From a checkpoint of a small mixture-of-experts model trained on Wikipedia.
Size: width 160, vocabulary 2048, 43.8M parameters.
Training: a variant of Adam for the experts, 789M tokens, 8372 steps.
Below are experts of layer 7 (counted from 0) of a mixture-of-experts language model. Rows are named router (the router's row for the expert), down (a neuron's output weights, with its number) and show model dimensions 0-159. Each number is 128 + 32 x the weight over its row's rms, rounded and kept within 0 to 255. Numbers have three digits each.
Before each expert's rows: a language model's description of what the expert responds to. This comes from a sample of Wikipedia text that the model never trained on.

# expert 9
Description: Possessives and adjective suffixes. Possessive determiners like his, their, its, and adjective-forming word endings such as -ical, -ic, -ative, -ful and -ory in expository prose.
router:106131111138140194105133134133125178115088048104106112151062126133091160101101138104101103132145162076122116141065168105063128100115124105152180142184068184100086109134074150139145116099097136151139093160123115161125128118149115142044099122138158144134093111103092125179047161154109098088114133139101096115066102093163190149129133203102089093124149127153166053188110133099174119083164144134166120109119084143123128117163111085130166129114088149190125129126114072143080127089104095
down0:078094125165098102168133101122109128115110146139128149121130151094126143172113083124085114093104085119118142159152137120141084150202125106167129046122184039091139088077140108090121135143070089175111125090097159163114092128098085132082096149064122130113139102090105104118150139102123179116056128154170140119116074143093166068110183111094099095102139148137151118059087139212159169136126078116178104135155128099119144109117169094133158128141117071120091069143114113165191096099161141
down1:132141130170100098110113144115100226160157133138138142099140142132130119117147125104167148130053050138191153112151120217129142155043171149130166119116121110077163142188073094135138177107075130161131079098143110131116092140147101147153155105073166118100119157149128141120177155139131148165138093143135147110105091098084104115181177130152091079114157168129137100138151006137113136128120113079167122148150121156111092183155126087125133125129134103142089155063150116122104086190132093
down2:126128112158125120109118128118120100133152185201096162117160150145105122131116180163159087101104134123062163091159120147088135167120134119166099148212137121141145124172098079097144176136085129127101178117144135086127120132130076164088141123096159092178146092149153175116119125183116125137133104142128157202145080106112188141121112064131100066115209096181118178044186136067122160131038094108176137115139111084084107138082121097101118141119132102118119134110175150070155130136131122

# expert 25
Description: Infobox field separators. Colons, pipes and commas after infobox field names, table cells and dates, such as Built:, Year:, month names, born.
router:117182105158121140094133133138154128116088116109069147133104118112042176126104094137108101080145159084101117139109189135106144082128098134116184165146141193120130092132116131162126123067084148144119086127063103127062128114122093188067113151125104149168118142066109129125111150171123116081096169140078154078140134110177143161155157184073102133157146076134151103157089151095129111130190131163165144102107076152103167102170098053126222154109078167136160133101078109120123134125125098
down0:091140096159156073114184123156126093115110134138164125138096124074141111150112135093175115100089063113162166108095131067087117113147129136075146131063174093129161158105110138141136108177160112126171115140092178125124168117117126102146155179140143136150151143161240110216208122200107146145149131165109139071103092123130093175140141078087110186158172148114096062132125116137176159070115122091116126155140081124120140186123157142152112142117093108165173130155159139158127104111175100
down1:120116161090127083182202140100138114153171131114126101115147144139112150142099093106163152122158139090123133094127101150175157170181132139102150140103133153151123127144134124171131133151160122099152196150136086082147168087109111137164132070161183137141095204070184118155137081064171125072133087140128096142165109127119188098150107073092146102130138145141093172101184066121088125148091122130158099131160115124125104107166154188172095145163107208155120077144149126169200109199174158
down2:195173146130112118148140111139169115095092135158088165095177090147153147118189154118172097091109135164158109070138165157112124165134165110122102084142158166107176173127104136136142145100145077134160122139081095106111119140143194173136143158129169121123140116131140171204107084087121159113128152172160192119104160173118121170109179079158165160191190097168121143136157141107176103100095093093107143121063175095066088132186132125066121164113122169119134089150124170172095115082120078

# expert 49
Description: Romance-language words. Spanish, French and other Romance words and name starts in titles and credits, such as en, de, La, El, dans.
router:072176102136155121120156137130140107120109090138112117165120125134105138122094132161102067044120161114123115145096130159125143081107103122082159100147139133125108113152104094183186128073115124154154120159112121182103142132085137130129134171118090195136097136091084113167092202175157083057109114152076132078118089057178135111168108176097098103141158141157187112168086140050147140101170118150159146092087116097119194113162128115123160077110063148097101096071105166142097135084136150
down0:118113128143116068134212161159111125140135145163144148146125153086126109095132090159077137119147113148080132102161067096139193118134176144147096138115139120112109073102153090072199113145071122154149079142221164117102074160184139121106190208105127071135112184149134111135157116117147102061128113142134099132097111095090099156134143065154098108137104123115211142150151102081144106134178145130089151114064158095146114104126129117124122164157159094165108142143101121169203160144144109
down1:151060087121110130176147130177142153186113139163123084176135085126138185196104188116148129182123163153116182090132179130119129110161111117112046141113103123104199136128114113156135147094103119106111161117127097128163133214131215138199165149151112157164164143094102136142103105103105167104125144086173128082121064117113115075129112122101123060084165108174115107126115109114117145084122165079124157113096154093119156114065098097139089137117118111151172173088127109139109173122115064
down2:118129144146156103175184168160078142119099057082158160142104129109159144098128113186133116122121115111121162072136145158218097114110150142147119079147101155146127147081173113123064116138126120058044155156121122111156099168075070131160141079108157093124121085175105077111103160166171097126108121147167156124107208157158127150087123120182151164106083092140128150140129089086135193107109135103129171110153119166195140143115152127104100181154119140176078074132136135135181115081128112

# expert 55
Description: Year digits. Digit pieces completing years after a leading 1 or 2, such as 2-006 census, 1-9-30s, 1-96-6, 2-010 World Cup.
router:136207104136136144107160084114104159079099102106109108122048135128094143165125107142101116129095161097164080190120188157094137104104100092074144123138073149144083106153078143155148126116096137159134115089119144143102099090100086202047075146084150143151133104059126074139122139163099133143066103158111101114077107096165167160145133128085103145144120074148172103168102158068187118114124121111142151120093093135116150145189109139118186130120111161133127145091064105123075079086114093
down0:142167146130100102126119129146174105147149189075145126095135105162115167153150130069139072156190091158143137113105168121160091136119091144108104123087113061104161134093117130205088143136184150089135112102107125154127175179102076159104105111151094073143126147142155195112123092105158093089175095112192156119162071131120085108101185129096131120181136130104134185104062123200142143163098083096128087089177076089162111093133146121135147113131074157146103132140095183132109140190135098
down1:189124167087128153152126133186131099129130144158199177158148063160105152112141106058161180109102188123176131137080153116125110116089107117189096123132128114099128159120184109091165131161124129118112203108122142143106151113133076079126149140107076071159095189126123147121068125119137126117154095158163104182106124127126094097073113193125130160136124186152041090104109148131070073061160117158122123156133119133112088182144097131077148132124114092111132123107157114138065086163171141
down2:093145105109070117174080058189043132124190123140143117145133110132121122099131088163118140136126079195128127123141051149181127116093156134126180108187156119137106063141112107111130102120101141135063162079132107116121118082129108131088149069083130179082139129116127067097170083126160135134128167173074106121127085149128125085114100184136076131148087132114074031134121124141095113119113121130197108147168162102102144155103165158101088126110173128070099124105137127102085142089120124

# expert 46
Description: Initial letter B. Word-opening B or b, often surnames after a first name, e.g. Bonamassa, Bob, Baptists, Bulgaria, ballot.
router:074168125153113181083154119130144123113092085116091137145095109150058153114071091105108093086123159127134090177093180116122155136129106115113139139160154157132087063127117170185171103113072112211164120111131106180059127146132091188118129107164145143133072100096138145177136161106149078107129179130122134093092155098154162127156106157085101153141149114145189100166123173060147125091197114167155159100104080111108185108123117141110166145152068111135141144126058116190122095148138130
down0:190159073153143162131030096103108114082122116172190164163141139141131108138153132142152097105185153177100114105158148148105121113109152141156149058138118105160122167138119148107071148144138096158107147047075138106185194129180145140116074128115117123089157149165144075169118161067102185192115100124116108221156146094148143158143082078137133157091095126131082156125136132131147176125169120127155165120122189111112127075141141138111097126200123111103114127112175139103108169147139102
down1:111146116158144104148180121115169154164185085121177077152112119215098158147137137114058160105095169118090119095113062133129080151128109117176152128101115144153103128106089152162131190151115140172117146113158085131097126149115102129096110173088091165138114114137182172137140145133124198140065206105159180174139108113137131101146114144188124078146121150150145184123180066150126084219152146162127142132114120123119165130098082158122145172111122167094093164173194132139149121081117161
down2:126079116123116163180137118130123099102147129158106131144154132102182105145145136170138189136119028125138105113098158137113107080171118118071073057101162149167134119119162159094104130134166089153152150107098160122150090133174139132121088133181105140101152123174181173138128168072147117171123139152096173143145166135118114125094067120118163163128125118125061140134122189095111104073210125117191166169156176177096137118126087145127073155145151158092074132122128162205053149137136149

# expert 39
Description: Verb stems before -ing. Verb stems right before an -ing or -ed ending, often in participle clauses after a comma, such as "serv|ing", "com|ing" and "sc|or|ing".
router:105163135130161169149140175165128121118117074082132129154103079095095174091102096121080126096106112140091099200142120147101128102076099099076148114127100124168107110145101104141137156074100131171135086158072106182097117133116136157104105142122120111148076116103140074108117230157090088046128101190109103075131143059170155156191140149112087136117121112091132078118097190117108122121179115170173124086101082103140144154125137092115132125157085208156148157131088100134106163111163133
down0:092068102102117089130093158133133164157150108186168109130166093177124146103060139188177163123135118108108190141176173181138055123126167130139129138143182160138121165126110090093062090099093095118092105156173063120121117142077126156174109106112146106188144100149121129130107064112130139115191124117105169152168154158164077178141087091125125175083124127115162097098147124179122072126170108127094126120170178110091145109124101087126104084136154117065176134189138170167101114125140118
down1:153081103142099161179059146149118094125135102125113155162143102138131178131144116189095135129132134111105167174128141095124098166069125125075112101122112049075110168144125119122095152131132123101132114147075138144155101091097148145110166121148149114101109165065124130108075089056089087127144178118171136092152162135178120096078056068089067155172129163140161114112158145159137072084107099153115161088160045157134084117160082129092110073112093160133134181134116179142117148191139135
down2:128147132144101100148105106085137114137093092104109108106113137143158135161194105148123118101141097152139163151163158144109193130138115081136107156160160095141173118113113167164154110096194142146125157091113156175098089077140079052057119069134130086116152184115071163123082131075193143169152161095169110151117148154137091097110148173105114085155143098136112204181110105110085114175098111100111120142151131169178163078166146110107116092131142113160085052097123094070125060140108159

# expert 31
Description: Personal name initials. First names, initials and the period after a middle initial in personal names, such as Harry S. Truman, John, David, W.
router:116162133138121131122145123161125127123101099120064096121119088120057174101074109115080120136136147096138086152084207112112163114122095098092152143119164159106108096152147157203175133148062137158187102127139090133064160100123115176126103132156107159123130134116102103154114169160139120135089146160077110085085126016142190156183128152132103133134133137126155118133042152106168147129194101146172131103076101128118179116121094126114169131151074155132132163153081097182101076130117071
down0:115189151166165143135136144191160073136109113111100083116102087131160068164095142120107089188112081122134149108101097171120148096131121119119177111120138174162107158096150100143173115072180133122131099152205167125141177130108141088150074122068131188170127122109155122092063177163146131129156175170150146127118044131102127103161147170105155051136146091139138118090080100083146111092093135125090153110114138175092155153132130149141138061111142176167104138107099157111066162139183157
down1:142151067086169081199145150121134070142102109080203178119151180145105112110133175153109136130156119111150147088078154133189083157126154151115109124120119180130151144119122134168117129128099184169091156146092079179097100150183183147203085156174078101172137157129168119151137125125168088096128062116102165092161077135115183126060101070107104124147134111078074120109114128136118123130079101117095136109172147197109113139111128158154134142091112111090159136169110130075177111131127114
down2:084120086119085170082101154114125096122112171073135120120113098096125092192119140076125103101120147155084113175153145098060080061127159129195121094162096100138090067153115104110098116127092079133090152113169158125132158097111110115068147061072154079119092092191128098106121132127157168112143198145110152146104142096129120093125134140130082180103186191113128152183172149181155109173123146112189134089176094109086159108152147125119149122104119159110160130117114057123083137166107121

# expert 58
Description: Coordinate and address numbers. Digits in geographic coordinates, street addresses and large counts, e.g. 41°04′, 3625 Winter, 118,310.
router:129168123163133097128141150137136154120115082091095114109081124104085142155078136114119112119127120105125106165102178099074225111127096140139161141152125126104119082153093133214182111102082129135162096137110103181111138118158092153088080158116112149155122102054132106164127128152147140126103145162125117099092147078165119150140175129084066150134159123131140101152040161075169188140140134145167107115077077089104170153168136098118194138148075217124145112117068078148125094119123077
down0:105140131175154173135163148040113099078169136120088113166106153164134161099125094146167128152117132166117117125061132141094060179119063140101109149080127121110142187083137108111180174129132127105163155136093065069085126123098148148120153115077193131143165161166172089134129136074092127107138124056143169149163105141106181099076136138129128103129160105072150170090147095204121123142109100119140137123178158133127186108102090119149100084149105118129121156200122130203106140103151160
down1:119124145180121144078173096111183153082166114103144095140118137149176198169139101081080161152172148149105128098149130115110116139199185138144073111159151052141092129154155084063077124203152116151066134179189155147127124139112170121165126128162089111116180122141115129113155150107143150126161131093055097127123096150152176149193145106154133148122162149175130130136117153127153123107126175090098134099150118093096138183122177074185104169089162087121102103102099167093168092136111094
down2:095201152069144174154146222128042087123105107102181168086121102084170115157128200139163183136099122092168159175138133131112152181144185142093171124085144100150103110045167112128145141102124094124098135120079100156106093130122111106127108102150125159105165081083120116154175124069134104114178144133093137116114122106161138161159101170110172150134129080117084158141116100092127072116122122164161147074107067116098149089140123139149127108141088164160123140154110069146102118068163129

# expert 11
Description: Measurement numbers and units. Digits and unit abbreviations in measurements and specifications, such as cm, m, ft, km, 500, 0.75 in dimensions or heights.
router:101165107120132118120113160132142141088076039122095135133080138140080125139114090137142081125094118138098131157125149085090130129139118098120161141175149174169100057158072129183129098108095116168142101131097093209140131118134088145078132164133160165179089136074119057173142146186110098114094118150081105103142127057161126161139136134068104148133129080162161125163074145098191176083117112110146129111078107137105182116187095084136125117130106167112168111077071115123085115074098115
down0:114145135152089134092136136138116082125117148080124086170114116091135114085148111070097150132134085099123078133136059116063106107117108137191081157123179153128081073111106107136072135186048107147125106088091136095118138077085097109173127128131122104104094118089142135128167192087134131120129126124137117104130121156078199144098095067119149100144141145157061099120114082142113128161166145153137083126155066136168127162137146080137069200116143079099124091133115119136159165118165022
down1:112097187129102108135101120132086150104092130136188108136155045096145151162123125146061139173127190136154116170099174122087153116099111072154089155141153165155120151145153079119165207124059115113092085146089171122129142159088105095082089125124137117076111145110162144120118104158143133162155086124167162190074074123176096130125111081115097089160069115113116115144179165129177185112098156137095159162113120109088157132121134157182176069151137117147199064135106135117111149142143155
down2:102124089138118123140089087148089112109122147131114130147146090111109075151124165122101081079093153103116091208120120132125181108100201158119085139135137126124140162168157190058069076195112132202136114159183182141124127143141059134135145052146102095183178135156089132133094167127101166145114132124088145185079168132145173129121146122148085115091094093149135102092089173130125165155158089175119068116094078118121105105149127152123179150108110124176132093081169158126154151126153093

# expert 37
Description: Sentence and line ends. Periods ending sentences before a paragraph break, plus closing heading = marks and table-ending pipes in episode navigation.
router:081218092158113139160120181115095134126094047097116141125096125107121176098134117132125092125116154111133123163160196083054102115133086130128140134160101156127107066156135115141142136132047132137156104132153102136055141146101118140048118141125091135186134107135122038131124180133108121118135135144110123059122102124145198168169154170107072147154135125158202099163099182073180142082136101171151154099102120092100144133159100093097159143112113158165132132129110121131095100073152108
down0:131072125170156127083075086199115185147140203157102141135136101118148148204104127101130120156118117133117141153168097107133156091108203112088169078112130085133083135097099135151085117127115124154132158127163161180140086162104019129137140180121125193145193140116076107088154085142099137116133118097103101206106080125157130108128090110123110094093176101098103113150125092174106129090153170158124167099119144154169115115140149123104110134081151107112149055116169127201125113101135143
down1:163121071168077140106158125149173116116155040110155123112138114157152120120125072122116133177129077132192140156151126120055113194176153114151114127136086168114167140108122106133105131125138146080120094120156158112116150126098134100110097072177121107121101083215121115075118115152145201168139135095132065064145112105092098114110095101167169089144128138106138106127128073087162104111059151092154088067138162094111198137108114113087089185164103121172135141099150120081162168105135089
down2:122214153153077077145167119146060097081116137146131155103164111095088162132126180144177138140109163082095114031096098088119121174150134152097085056123109125147187155083196083111147164137121111087150162106171158101143181127091178103115151079110184106120145165166098098108159127119113141131176162163139102096099091164076139124130153097148114119172128133096156116128159122141140111156157131198088105090147152159117121169117105200088130108101133105134140153149115163078115143176083129

# expert 54
Description: Closing row and heading marks. Closing pipes at table row ends, closing parentheses, section heading equals signs, and final digits of infobox numbers before a line break.
router:078173124150138128148119129107099162098112091115107165121056121090061147135108121139126096085122168073065107177111167119067125091125080123144169108104096151161120056114125147165201082087079113137153092108095086163082135123120077145090083131115094122180131125109111115162098159128138125108096176141107140093098142077193173184163146188105130118117133099141135111166061168083156136090181082139164146114110115087104151136156105083121152117120131193153150153107073095142082093114151154
down0:160137084177087107094172145156209205107152147152129048136172134115159108120096099175136118065172099192191145203163143149140143100129109145162159147155138174074104079150078126173154092117139105160094096120101147130110124107140068110138177153076155088129098112149095111097062148161110107118077136169130154094128148138144150091113112143144120162163145141141159123112162152055158140133105077104173154156122130122127095117169112072126111190174130185130111118128126136166096070121125126
down1:143194107086154104120127056163093069110149101082103177089155135080134095095123185104130112138203173081135138091148147105124136153122116108069074072125111132103149155137167103120145148111164088098136119122136142139145108130121178101103144178141146132120119150111114103176124172108145090134140143094054143165107049110110196174188171136153144114183166136131142113156129128127155130120145108176048113122133097101117105141132163135136201105117108114153186125100108159054051146187124111
down2:084100162134115137170088148073145150150110122102158172123080158114121085152151116144181139123107123089113100172134094150117105137075120139177144167123090128106108139097168115170194079141108170139187104123143093143115141131159075122111033100155144135161088172158119142133110149106140172096108141119183127082107146147100147143149152139124151066176065116115122137122163071130119127157148151112112127119161213149090121201115092073132064103136172098114160140116158146184179092068180196

# expert 47
Description: Number-internal punctuation. Decimal points, thousands commas and spaces inside numbers in statistics and election tables, such as 0.93, 12,283, 3.25.
router:082183139134126134091171168118133102091106119126089118166107138120089150120104147124100100074143139125146069177108183092085121086086113086102163122155113173126119102136096107178146166128057133183197131097072072169091159109100097160098114111117143125116086142098057119159106146132100103095110116207059119132101095081139175155154128146060116108137167117147118077153112140090141107089137095155158149126097045113128183104170114115092163128113051165176117119129122104112079114117156119
down0:093074180081170123140134117121173097129173103131150160144090046120151049161176125099144098050087143125091140136122126084112131105153123115115122094158162151094099122079115160120075159150139070091125130159108173144161136147109079093118088087129129105158124143101111192177098046144178137104165143121091163147106093101138108164166164110062194146074149129079129176148152103078158173086071139117125138093104111082144172120160152126098068129139123156146146126174125127117139164110137100
down1:138087132098140093149116135165128150083180127136108130109113090190130187116112155157118170122138113146108145106114094139179129112108081092104076166171155199099126158075144109178117143149107081148101100138139145136183136123118106094128114176112149097144155133115151119072174042178138156126155152117096098129051148129049083066154107107073111163166073102126143166182118108120076180139101179129078130161133116124172139139142168147099120089106139118135211136205133138105093133134108175
down2:125169119169090174132130125172067134132143093159121173118145086176087172118155098158138134122127205148074135153065109162117130149102129141152085163101115149105147123157129095033106154124116154152154189109080140179135090109115135102071189150135150146151155142114151099070089146068043121117110113112075096146165144190114119107229093099084121131117124179085080140095154098136121151076161146130106109082155134141135147114176110101107179127121129111113127168112095109112115151118072107

# expert 61
Description: St/Sh/Th word starts. Word-initial pieces st, sh, th and their capitals in names and nouns, such as Sh-ock, st-oreys, sh-irt, St-ockholm.
router:052146101145106133097149100146175139108086125100050121183128143105070165114073130131058118093131165126106073167106169075096117111123106108127163146176128155151085065125128135192130130086088097203122103082126136173110118098121094158111068114169112124140072081095104126154143207136170097079054100146116124107106116073108178158140119162076111152166137112119167090171073157135141143151142096137171162108109095110133159087123113098108166137149110141144146116104103139151089152080150138
down0:146112162121141190167148130101123106132166112138102134117127137117146099097118147053126188147144103139053127138103152132131133104063121151166144116160141127141134104066083106099114132175129143137194152141113137147122126100144097151092095173141080129146131159161080129144086093148137132122177078124119138126114046101147104127141131101164053121163086192174141123131177135139141153135031116165205119137205180108175134159143164118119094164040131095174183186112152149126137157150165129
down1:103159138190119097167094083164136158054122130114095161108089144178127141106099105122173051180134094156104150152176138111100161138143047162083148115098103088121115114180052111113146119115108118118120074147128078139143100120158096126142157089089095137099128111147107117096153061098101161157051114164110120192119190064125137130088094110099181102087163088141144074110106148124110167116098126113154103126069153106150154095122154145177140146107126139110202061117136099154114143120083118
down2:177170128090155116134109104141108109073142153117035199137149142155145123123121113112126178166139104116081105136072167097092095160152190124103108148090100080068140127127128157136128160116142150099117095165175156151104145073165144053135075096121141106098123144191136149131206147116079109117081092124156151138179184144103145108092153124121131150144078171160139161086085112140089113137147149169135147149049103103128097096119132140186112176122079156187131177120157170063126102135102111

# expert 2
Description: Numbers in scores, tables. Number tokens, mostly one or two digits, in scores, statistics tables, ages, dates and counts, such as 35–14, 27–20, 1467.
router:121171131147132134095171119155135163114102038139113158113047149084095140100116093105106097115126129135121097171119160135097134118104091107137144121124169126161057093164071135191165143094072139174127128126099114187062152117114135150125077133094153149165050115038115077149136140151156118147113120154131081086122130077167145170151159158094094155129159096141133106180053171070150172123122127143160111108065069130086197120164153099115145135156103177115132119093111110149116120129136109
down0:128132119119151090125075104131153141202123106116122167115122168172075117181157097124151123123087082165145134083181139124103105131149151103082128117154110122139160089122118112186116166088163115133198126117127132129125123107131110107145103149132110101123151094113157084124094085148160101216140144086038104176149150120159099125126201132142091141168089116167133118130151140177098129110115111098092140115110122115000162114161100114168196190097118118089130089061082147061095130129102108
down1:182152138102172095118161094149139091105125115172123143130202092134135084072113160099098056090150150141094157149143124155139168076071161102099157153114168169083126137139100165104125180180142120104133091152119140122132153115142127117128106109146153127143115139114091085153124186100120121111073132161040134099109129089112159083121122100110168061080085179083092137163186117057119173093155125171160112126146091096156128121180137153149134184165174097143130078087161137076164090091079145
down2:117111111162104130110136139137132107104117183124133106179138024158183128131108126080178066103129143159123119143132175133124105067145122139118175166098142120147184132131120128115136164130132105112101164098072105082102133109144113102137117154164122102152133169121097140124153099136080118145174143164164159149093112124129145110145131090120165139102131115039163161074141231083113101141151044151152172215123090090090092106122100109115154158155145119173148126185219108134106106176152174

# expert 21
Description: Word-initial verb stems. Opening pieces of split common words, especially inc-, cre-, cor-, re-, n- and he-, as in "inc|rease", "cor|rect", "n|ecessary" and "un|he|althy".
router:065163118143112155127127149132128105153132106109124108194094109129101164092093139120042092108139113109108115198145139157119160075157127088080174111141092173123118073159044118144132149079089125194153092134172066192114161117127106116116120174091113134144073099137113089113098222159125089082118090183094122114145114095146135119152152173090087120111152093103152115208125174089146135098156110104146096119120067089144155150139124066108134078136079140118130125078095143121128160147108125
down0:135151149131144235118124141168104156109147132145102098164074149141091203109134187121202121146152105104154115192130115138115109097082071056116153156135159103120172110105111167103102117109155157109129146122151210101153109117098085148139155138176096089130020087204130169101109110101133147132158108076158138119104144140124118150068085149100110131176103127129134115100117169087105181166133104077122074094159114106137100097137123116095133095169117164097113147086097092125171097109121145
down1:099147113119139168115141184165154100093158135180143143140174113149096088104099083123157163158117163120132084138099178127108138144152189135137118160158110176119115093137194106038099156136110138053200073076101109167130110123105117119117131146141170218134142150069128127070152116085132071134084082112154140058178188121190116143095136144132145081151104107156105130079150094145067114143071116116140144140064154111110141158092091135114081102126108136140104124145136104078084106132119162
down2:142149119095079061116126150164145105121122119101098116089143078141113141148154124152149145139094117143128136106028111156101196143139125135097176086154098084149138106121163146106180099115144108086136113104160110113128138080162054109171069170054143132116159133145117123141149066163100166145141133106137120141101072180066135140144137089153172086160167133145126146117147102188119124148091054128095155158100164060177071131214152157121103164121181145162124139186163096126156104153115102

# expert 18
Description: P-initial word starts. Word-initial p or P tokens and similar starts like met, imp, rep, e.g. pick, page, Plymouth, metal.
router:066137146102127148148116142159121121096087092126036108125077075128112144082118133124119088084138125134102104195106164128073141096082119149100104121095149099129117049151124149120130096133133154165167128115106115147111093100175103187094122109145151117160081092080118095143076155130133113078044133126102089103156101053160158123149101156066095135137104098133203110169083142090191162088147102124168138079095093112098192140120122079113111122128125162153152118079091082133093130108129065
down0:115080146157115145111127151099156097146040181113122135096149134101145085074157148174151100163087109125154144139105129167131162088123111146078157113090089066153112113145161102125075121126141174139131147177120125091126162132151106157093190154084128083095158143115155090133099090198153101103065116149119126146176140132116180078121128060114102101170141167134094161136139079105117149110109175160171141152147086080116197140146174085079064164165063116170091110100138162192156128117154147
down1:104139100115082155104096109125092116073124178114157122158113145201112090128114129132152112113210136104084164121082126149120111132119135098094143071085149105142143103107115160072050162183134140143170135104119170157163164115128136103151162122082135152080087119156131100163139096126120139178098078084118080191211137113145189135121067118138122115132111119135112100214157115091073062159133105150102085091100173115082148129079110098107122124165155132104101104198161119148129125055117132
down2:104102115105195087150232096165182135131142138155097141162109171144104102096134123096143147103091125090124143158148136185091115093096175145093048162137144110146123129136114084066089111189046202126095156093117162117134172147135089117157123076124121120151175152119155110121111096132140091176169127091148140162089109099057080116152116115161135174129093117136113154111160149143174089107166144118152152174141150070133059144100131088108111151107156125116140058130173095135156077136130159

# expert 16
Description: Numeric table punctuation. Punctuation and spacing in numeric data, like the ( before feet in Height lines, table pipes, colons, also born, died, aged.
router:108183070147169108155138159127148127106089132129091117179109100120071182151105088127128086056118173106104147154132158111080138107110110101133159153126153130145098096106118121184167132088065127203145098143096141182079121109140095134115108115110164155201133164085130086164096133169110075089071149163070159129090139091142147176141176140069088145145145134171117103170127169076132103085137092103170163132084080105091164107194113079118154133186123153113105116113082127141066137118119140
down0:136185124160213138098158106111081095150066126115148133155061149079175089125136142101113143160076099158193121147129111126041073126109133078114144120130146054154144063120124139128140112118139169174073086123130157120155153184178100071179145160143114152109135108151103088119117142135157129175176103144112084118149110176082069167142132171152166104088153170108134087162072125149129092101117143145166130118165123132126154116078141096176065128142204137122118104122155123150147130140121185
down1:162155096151164184123140123096110097136097085131154140156142185119198137095142124084091161146117110165157097115097131106128160146105102116080133136084151116121132112157129099113111099112161110119094114104117105093159119148103153080154131064098063130105087091178124149136016127130194170125163124081128142127087235171146149144103111115107187135131186167142095124152115125098079130073082152179176119139116137105133118206178090151192075120116169141139141133108143105118138187113139097
down2:144114029184180167134082184162119150160094132161160175112121147153120120175126076176097117107091150168098132082119116183095093118126103185148125150173165151088155133152161127110095122147140188107148119135128133099136181130130129103154170172105147147099152087171199152161157081178150138147180160087120147088137093166163120115125108072114160186127126075095118122124135103116134097181168174154147081212102147170141170151096102083135178128127164139144156151157164159106174135117119130

# expert 48
Description: Media release and broadcast context. Words around release and broadcast details of TV, radio, games and films: on, for, the networks, platforms, released, series, episode.
router:116183094147167106117111177143140100114093055081095111167098172128107155097146113128060125111108128114136119139062178122049177127154079126086123100121104154098097100156116110158131149112093125173123166097085081169058112155104077135146085110132108132153079109110129067143088127138114079083090168134148125082100176104197192111136134164080118129153149141189158074189113167065183151128186136122150161109110129104099132140135103119115147122096120167130137117106108113173100136100107067
down0:156079120120101159059081113112068066151148101161142160112103075094142080101146153141162142171081155112155185134081117127089116089175108142136161109035116149197145121054151133101208141111106168134172133071127079141161124109127147182110133115154156143124136101186116137106135141110157141153144141138158106144163149143127103118142162150199122151172173062141123105075083149136111149141135161135094128176152173119131191150128138111103158131171136156066129100081125153144151069148158169
down1:147182103147154124138111097120156167115161100153091159108081170144108073142102174136172152089137150142157137064058111138138103156087106101134096131103101188049123120095142108113079097167131071121130127118122149150098136156130084120104128102067133143147125075144161150150065147145144113110176127142157166131116198140128174162156116110109156126124107167164131104195125161111163133069124111074106087169140241092084121140067176108122090136121204099078163122143131141106083118132162137
down2:150181173119138123150124186131165171185077121119067094108152153123102125124195122097124121139156132125152163119092129117135135123121044122119125118140084137086191123152141147135079122117082151091129155122158096148095162065130102130168144140113132063132147118181142143097146122052158079081110148153133113130079092168121121144077095083149095039088059139117176084183128133119118108106137107087162137151148174146141121128123087162139091143126098159141195059179073096158115107113185111

# expert 56
Description: Word-start prefixes. Opening pieces of Latin-root words like cont, inst, const, rem, dist, att, as in contract, contributions, intended, abstract.
router:109148078126102179116123173135140089152101136104113129150109135119067156142100116144117104075142122147127056200082164111057191131125094097116167089106116155141103083127080104153137105143096173139134127110124123186129114076131134166113100130162097118161105144118097109106112168132159104050086146179128173148126084058135161166148113190085077164119197146141178073165097178131138149066150133172195115133110088094112137123123109082080142148145103194114155122096070144134105123105158137
down0:113148181158128119131097106093135115192146129145153108110151101159115138105189135066139161194159138100073180178160140119158099090138127082063085187079083071124154122126208141079180117149176100210174103174120140147140097135152144107063132122127151145179108137114132134182120100126115156147095119071136101098109114161146113141103145084133173128105155134098073144153117133100193088160130067099101084156145147149093140134161095136140147078147135163151104153159173063111160129099113138
down1:102098170136129124117108106069171188151104091112193141112114146180146119105179120129101146139163131069126185099052154162077094087135080078147150110178126117095123163105186105099123099154151101075168113117181105123119073157168140137135116157147178140123091145102127120120163119145146150128165172131120134118148176170114143070160120143099106129174151123165119107119137163103179109181087096080064122123186175089148186107155176178109150085098119116161150174124093134175150071172153088
down2:094074085122128139164156159123158115148123114133174122108104122169123146097152116113176063102146158152177076108155151100165117138059151102105138179111169088143125113164170176150127165116086056158068091159092179114180145164149117154086111167126113116119171132140132134105193128162110112097157136109162113108172112118154160167109146117162193167180201156117108155167131150133089146195070095088097161142102139133133097155194055153070130119093103093142131083112174153138107097127159122

# expert 57
Description: Separators in name lists. Pipes, semicolons, slashes and country codes such as BRA, GER and USA, sitting before person names in sports tables and cast or result lists.
router:087224094098135146130131148158115127104101097097096136137093088068092146110072158146113079103114162121081109163096187101075151105107061120101155086138147118095104102130131113167177125117093121201183129141153106152117148087128098166090103092106147120153095130130092107132115155168150113095136150143052116088079151096175169176167188147124096145135194122145158091142070165077129135153159094161157145064094102091078140130159117118079158119113079128143092156134073110132087093115129120
down0:105190137135115134138153106108131111102137090155123146105170050048129089090095198090178135144106146113079095126011122124119129140101133162119077121135196119172136157143129092138130111200130120168112151149179150133164124045123145132127143087055132112094121133166105140104110170102195151140135133121155186146122128065159129153182138117169153153149131182106145150093120178171117092135109173159104140108148082095131157110162178189087139119097129091111107130124136148115107148167085114
down1:140142130148128108116082146146160148114057137099108129151079163137185171086168085124072107127126098105131154139160119084138101142180140176146131171129146139160123117131114161105119169122105099142113111085095086089091115153112125145146068146184109194126173107120137058167156123089108161163118150116168094201181129181118123116071062165130131104060102061134123075132170113141186140096118130098075134123138176148119164164158096076114156148202128099139092093187133149140166106083118088
down2:143106169153147090128111135191157122156068118092164082168109162145187107063137053117065156126181113152174138185161131126091122150183209136168143141125088116123159117158117141145108158060105098083142114048127135132097140128115145150126138142175075186120116080122148107119114133146088089115125107122147087113161115143056113103095109160081163119121129132145195134172173092092161081080129206079160097148126123121135111114084093110143147154142116122105154072135111174137119161145103092